Weights of a small mixture-of-experts language model, trained from scratch on English Wikipedia.
Experts: 64 ReGLU neurons an expert, 2 picks a token, 4 empty slots to pick.
Below are experts of layer 7 (counted from 0) of a mixture-of-experts language model. Rows are named router (the router's row for the expert) and show model dimensions 0-127. Each number is 200 + 20 x the weight over its row's rms, rounded and kept within 0 to 999.
After each expert's rows: a language model's description of what the expert responds to; "comes after" lists some tokens at least twice as common just before its tokens as in all text. This comes from a sample of Wikipedia text that the model never trained on. Tokens count by the router's weight.

# expert 29
router,227,186,211,179,244,210,197,218,213,182,219,215,219,176,183,229,184,222,185,203,186,216,237,209,212,216,163,188,178,163,203,187,214,213,257,189,212,204,215,175,224,185,200,189,151,196,205,173,236,211,199,180,191,177,214,202,209,191,227,182,188,171,188,255,203,223,210,181,164,181,209,201,195,191,198,203,178,195,191,226,174,182,205,201,175,205,179,215,194,187,212,189,189,192,222,184,206,183,164,223,181,188,215,205,190,189,228,200,222,166,248,205,168,198,187,169,180,177,224,210,187,203,209,209,219,211,218,204
What it handles: Pipe separators between table cells, plus colons, semicolons and dashes that mark fields or items in lists and track listings.
comes after: "\n", " ", ")", " —", "\"", " 1"

# expert 21
router,186,252,212,191,169,183,194,235,180,182,169,194,189,214,196,219,214,215,194,234,239,242,213,220,205,196,225,198,146,173,225,200,187,183,182,194,230,213,181,189,198,217,191,223,193,198,186,158,176,210,218,182,206,201,171,176,202,204,185,218,181,218,195,175,196,183,212,225,245,159,194,175,214,217,189,199,179,201,192,176,197,208,202,223,178,228,171,227,174,205,213,212,213,189,223,207,201,225,169,196,208,196,220,215,214,213,184,228,213,201,217,207,200,207,248,231,197,211,172,192,188,204,198,184,199,191,168,191
What it handles: Blank spaces, dashes, small numbers and closing parentheses inside pipe-separated wiki tables and sports statistics rows.
comes after: " |", "|", "–", ";", "°", "("

# expert 5
router,168,158,226,236,191,225,210,230,174,163,201,179,207,225,201,198,218,228,198,192,211,195,168,217,220,202,201,210,252,186,186,201,193,175,190,183,204,212,188,182,182,213,209,185,190,198,232,207,178,198,165,177,215,154,173,165,213,203,209,185,224,200,233,189,164,211,228,182,195,189,229,201,159,237,205,212,192,185,189,215,222,187,207,206,206,207,229,196,218,184,203,200,189,203,213,188,174,213,245,215,185,211,216,202,196,197,163,216,210,213,199,162,194,199,167,197,175,186,215,208,196,245,200,211,230,182,205,199
What it handles: Line-initial dashes in infobox fields, table pipes, and place-name words like County, River, Street, Township in geographic entries.
comes after: "\n", " ", "%", " %", " 0", " Votes"

# expert 17
router,227,152,185,227,193,219,238,238,194,220,228,228,202,189,160,200,195,186,180,226,193,192,208,174,180,188,179,169,225,171,170,237,177,187,173,197,190,229,192,193,222,184,215,210,220,186,184,224,224,201,205,195,197,199,186,193,188,212,222,183,203,200,178,218,176,179,192,234,215,181,169,214,197,215,215,188,230,216,185,166,225,202,191,225,223,157,204,204,216,181,175,198,171,217,211,184,191,192,217,194,173,226,199,180,202,187,226,199,221,179,204,187,212,214,205,214,243,212,190,159,179,209,213,198,167,188,223,208
What it handles: Mid-word pieces after an initial capital in foreign or transliterated names, mostly Japanese, Chinese and Nordic, such as K-ok-uhaku, K-ans-ai, Q-ia-odong.
comes after: " K", " M", " T", " S", " P", " H"

# expert 31
router,175,229,226,211,182,171,208,186,202,213,193,184,216,221,208,259,213,201,177,218,201,207,192,183,227,225,227,210,185,204,199,235,219,191,250,214,178,201,200,195,204,234,190,215,203,213,202,197,188,221,190,220,192,181,229,200,227,225,200,209,219,186,242,179,208,225,198,194,178,199,214,170,231,186,223,184,193,244,197,191,181,195,208,205,190,169,183,196,186,197,173,223,155,234,221,172,196,197,204,217,217,179,186,230,197,189,193,183,171,220,216,219,197,179,200,172,207,205,217,224,236,210,159,202,195,232,217,174
What it handles: The articles a and an, and first pieces of the word after an article, like a-thlete, same, h-uge, new, another.
comes after: " a", " the", " is", " as", " an", " his"

# expert 27
router,213,200,171,168,195,226,182,199,160,218,206,215,198,205,201,194,196,164,213,231,176,178,209,178,195,208,179,214,189,211,232,183,213,214,223,223,203,231,199,227,205,201,174,234,179,211,235,235,173,202,200,205,192,197,217,190,229,206,191,213,205,182,212,210,165,177,190,213,203,229,201,223,219,220,157,196,165,181,199,221,176,198,170,222,196,234,220,194,220,232,239,213,233,170,165,199,215,229,206,217,221,238,204,182,199,213,187,199,182,192,220,234,200,178,220,209,201,182,177,218,164,183,213,205,193,187,184,221
What it handles: Active past and present verbs after a subject in biographies and plot summaries, such as took, moved, joined, steals, tells.
comes after: " to", " he", " and", " who", " also", " He"

# expert 30
router,179,175,224,201,189,194,219,236,199,217,179,187,232,172,218,167,229,178,218,188,179,167,206,215,215,208,194,220,199,166,171,225,199,233,185,241,213,197,218,214,171,236,188,189,200,177,226,199,184,179,216,220,202,199,169,216,199,195,221,212,183,169,227,215,229,224,197,207,178,184,206,171,176,186,215,210,180,185,191,208,156,200,180,176,219,215,164,174,210,174,171,186,195,200,203,213,183,228,167,230,174,220,211,220,226,218,217,214,207,183,179,220,206,185,212,214,204,188,219,214,216,194,172,181,199,198,231,182
What it handles: The, his, her, their, its and this after a preposition, as in "for the Bulls", "with his family".
comes after: " of", " in", " to", " for", " on", "."

# expert 9
router,175,176,175,195,205,247,208,202,196,192,184,159,179,202,218,180,212,215,200,205,227,187,190,205,222,190,195,223,204,226,159,210,197,196,214,229,221,192,207,184,212,167,210,202,223,197,185,218,186,226,210,222,193,168,189,151,190,207,213,168,191,191,182,226,182,231,185,184,205,193,214,217,215,168,207,229,194,210,202,208,187,183,205,212,169,207,197,230,217,185,218,178,195,216,205,186,184,166,174,161,188,217,208,191,206,209,189,216,233,196,165,202,163,214,251,178,176,180,222,191,219,229,170,190,186,177,240,184
What it handles: Country, city and region names and their endings, plus years after "in" or in dates, such as United States, Urugu-ay, 2016.
comes after: ",", " the", " United", "–", " in", " New"

# expert 1
router,201,213,207,181,186,174,213,218,190,172,208,212,187,233,223,170,151,227,215,197,175,203,189,188,168,209,203,199,216,208,206,212,220,212,154,186,214,184,184,197,217,176,219,163,219,208,208,233,184,212,221,227,216,194,184,167,171,183,235,191,209,208,170,150,198,199,154,191,228,189,203,217,216,186,187,212,210,213,217,210,197,201,223,211,171,192,204,181,214,136,218,204,179,243,204,204,216,224,178,202,223,194,217,195,208,228,202,180,209,201,192,186,215,199,200,178,184,204,204,187,210,213,208,178,162,235,172,198
What it handles: Direction words and place-name openers like North, south, west, New, United, often before York, Carolina or -western.
comes after: " in", " the", " of", ":", " at", " from"

# expert 6
router,206,207,205,195,191,175,199,161,191,189,206,204,219,223,176,169,207,239,202,217,204,196,158,179,227,230,227,186,201,195,217,184,204,218,224,188,188,195,212,192,195,209,225,187,230,220,200,236,194,172,234,197,217,232,184,167,182,183,185,208,204,219,244,188,234,181,177,228,146,186,178,220,196,201,201,173,221,183,178,177,187,247,207,215,216,187,208,198,186,197,148,197,182,195,212,223,224,236,197,179,181,182,188,226,209,204,173,222,215,201,211,177,173,202,204,186,227,207,218,206,202,195,196,190,183,232,207,191
What it handles: Quantifier and ordinal words like most, first, all, several, some, especially opening list items or headings such as "Most awards:" and "See also".
comes after: "==", "-", " the", " \"", "\n", "==="

# expert 16
router,202,195,219,181,211,190,191,228,212,183,187,185,178,215,202,193,204,208,207,136,205,235,222,210,211,176,201,195,199,173,210,220,163,183,207,220,175,223,201,207,238,232,242,184,192,200,187,207,213,205,176,214,213,222,198,244,209,189,166,165,179,191,178,209,210,183,192,209,151,209,203,204,195,181,193,177,209,192,185,191,222,218,233,181,196,225,187,176,181,170,210,228,213,199,196,185,211,196,209,192,209,170,178,185,208,197,248,191,199,172,214,234,154,220,168,183,203,172,189,188,211,197,197,181,189,185,162,194
What it handles: Prepositions and punctuation that introduce a name or title, like by, as, including, titled, colons after Music by, and table pipes.
comes after: "\n", " such", " known", " by", " name", "ed"

# expert 10
router,226,154,235,163,216,233,205,168,233,198,232,220,190,190,205,232,175,183,195,198,238,202,205,195,191,203,201,204,235,226,202,220,226,217,176,225,188,191,207,182,206,216,204,191,234,173,189,222,192,163,190,217,174,221,193,179,203,203,205,201,194,196,226,187,210,189,186,194,234,184,189,198,198,187,180,216,196,183,237,214,182,226,213,219,159,175,166,179,202,240,228,240,229,191,191,194,192,174,209,235,198,191,200,209,203,195,175,196,175,194,185,193,226,246,233,195,211,184,189,206,199,195,200,183,214,200,229,205
What it handles: Line breaks ending table rows, list items, infobox fields and paragraphs, plus section-heading equals signs and table divider rows.
comes after: "\n", " |", ".", ")", "==", " ="

# expert 19
router,208,178,233,203,224,216,173,190,228,207,205,184,174,235,182,193,227,177,206,204,249,188,201,205,204,215,207,195,201,199,228,179,183,215,220,213,181,170,199,202,210,232,218,197,209,180,221,164,219,187,194,207,208,190,219,219,190,210,181,196,201,239,215,214,224,231,163,219,180,209,195,195,198,185,198,226,163,229,191,177,188,202,154,175,226,210,198,193,188,224,231,176,208,197,172,188,173,232,150,207,178,205,190,194,185,190,217,197,219,227,247,193,205,190,226,211,209,217,211,181,194,165,200,204,231,209,165,215
What it handles: Auxiliary and linking verbs (was, is, has been, were) after a subject, plus clause connectives such as that, although, as.
comes after: ",", ".", " it", " It", " which", " he"

# expert 8
router,208,193,182,182,180,189,178,224,213,197,215,191,193,194,175,189,180,186,181,190,194,247,179,207,185,207,206,195,187,218,208,149,174,156,187,178,232,183,177,218,178,174,188,213,204,196,193,226,200,181,209,203,188,175,187,241,196,210,185,173,245,175,200,191,190,214,205,176,187,171,195,144,208,217,226,206,237,199,226,215,158,204,215,157,202,184,192,203,210,205,185,175,200,206,203,209,183,219,195,216,234,206,201,203,190,210,195,190,175,213,244,229,187,199,245,214,246,201,179,223,214,204,196,196,208,202,189,215
What it handles: Common nouns for works, ideas and actions after the, a or his, such as song, role, view, idea, development.
comes after: " the", " a", "'s", " The", " his", " this"

# expert 3
router,190,218,211,186,190,223,173,161,182,187,206,164,182,151,223,220,220,219,212,234,220,192,214,218,183,195,176,181,224,186,166,152,222,203,188,195,200,198,213,215,173,217,224,193,172,206,200,190,180,193,192,225,193,205,199,195,170,188,181,208,184,206,198,192,213,190,189,239,157,249,230,217,199,202,189,223,208,231,210,190,205,224,231,186,185,149,181,223,212,176,187,226,175,180,201,216,205,186,175,201,214,222,205,194,196,174,177,225,201,150,184,199,208,205,214,200,215,185,205,218,174,208,185,209,192,200,175,217
What it handles: Numerals and digit pieces in measurements, dates, times, scores and table cells, such as 105 m, 1 December, 7:30.
comes after: " |", ".", "–", " (", ":", ";"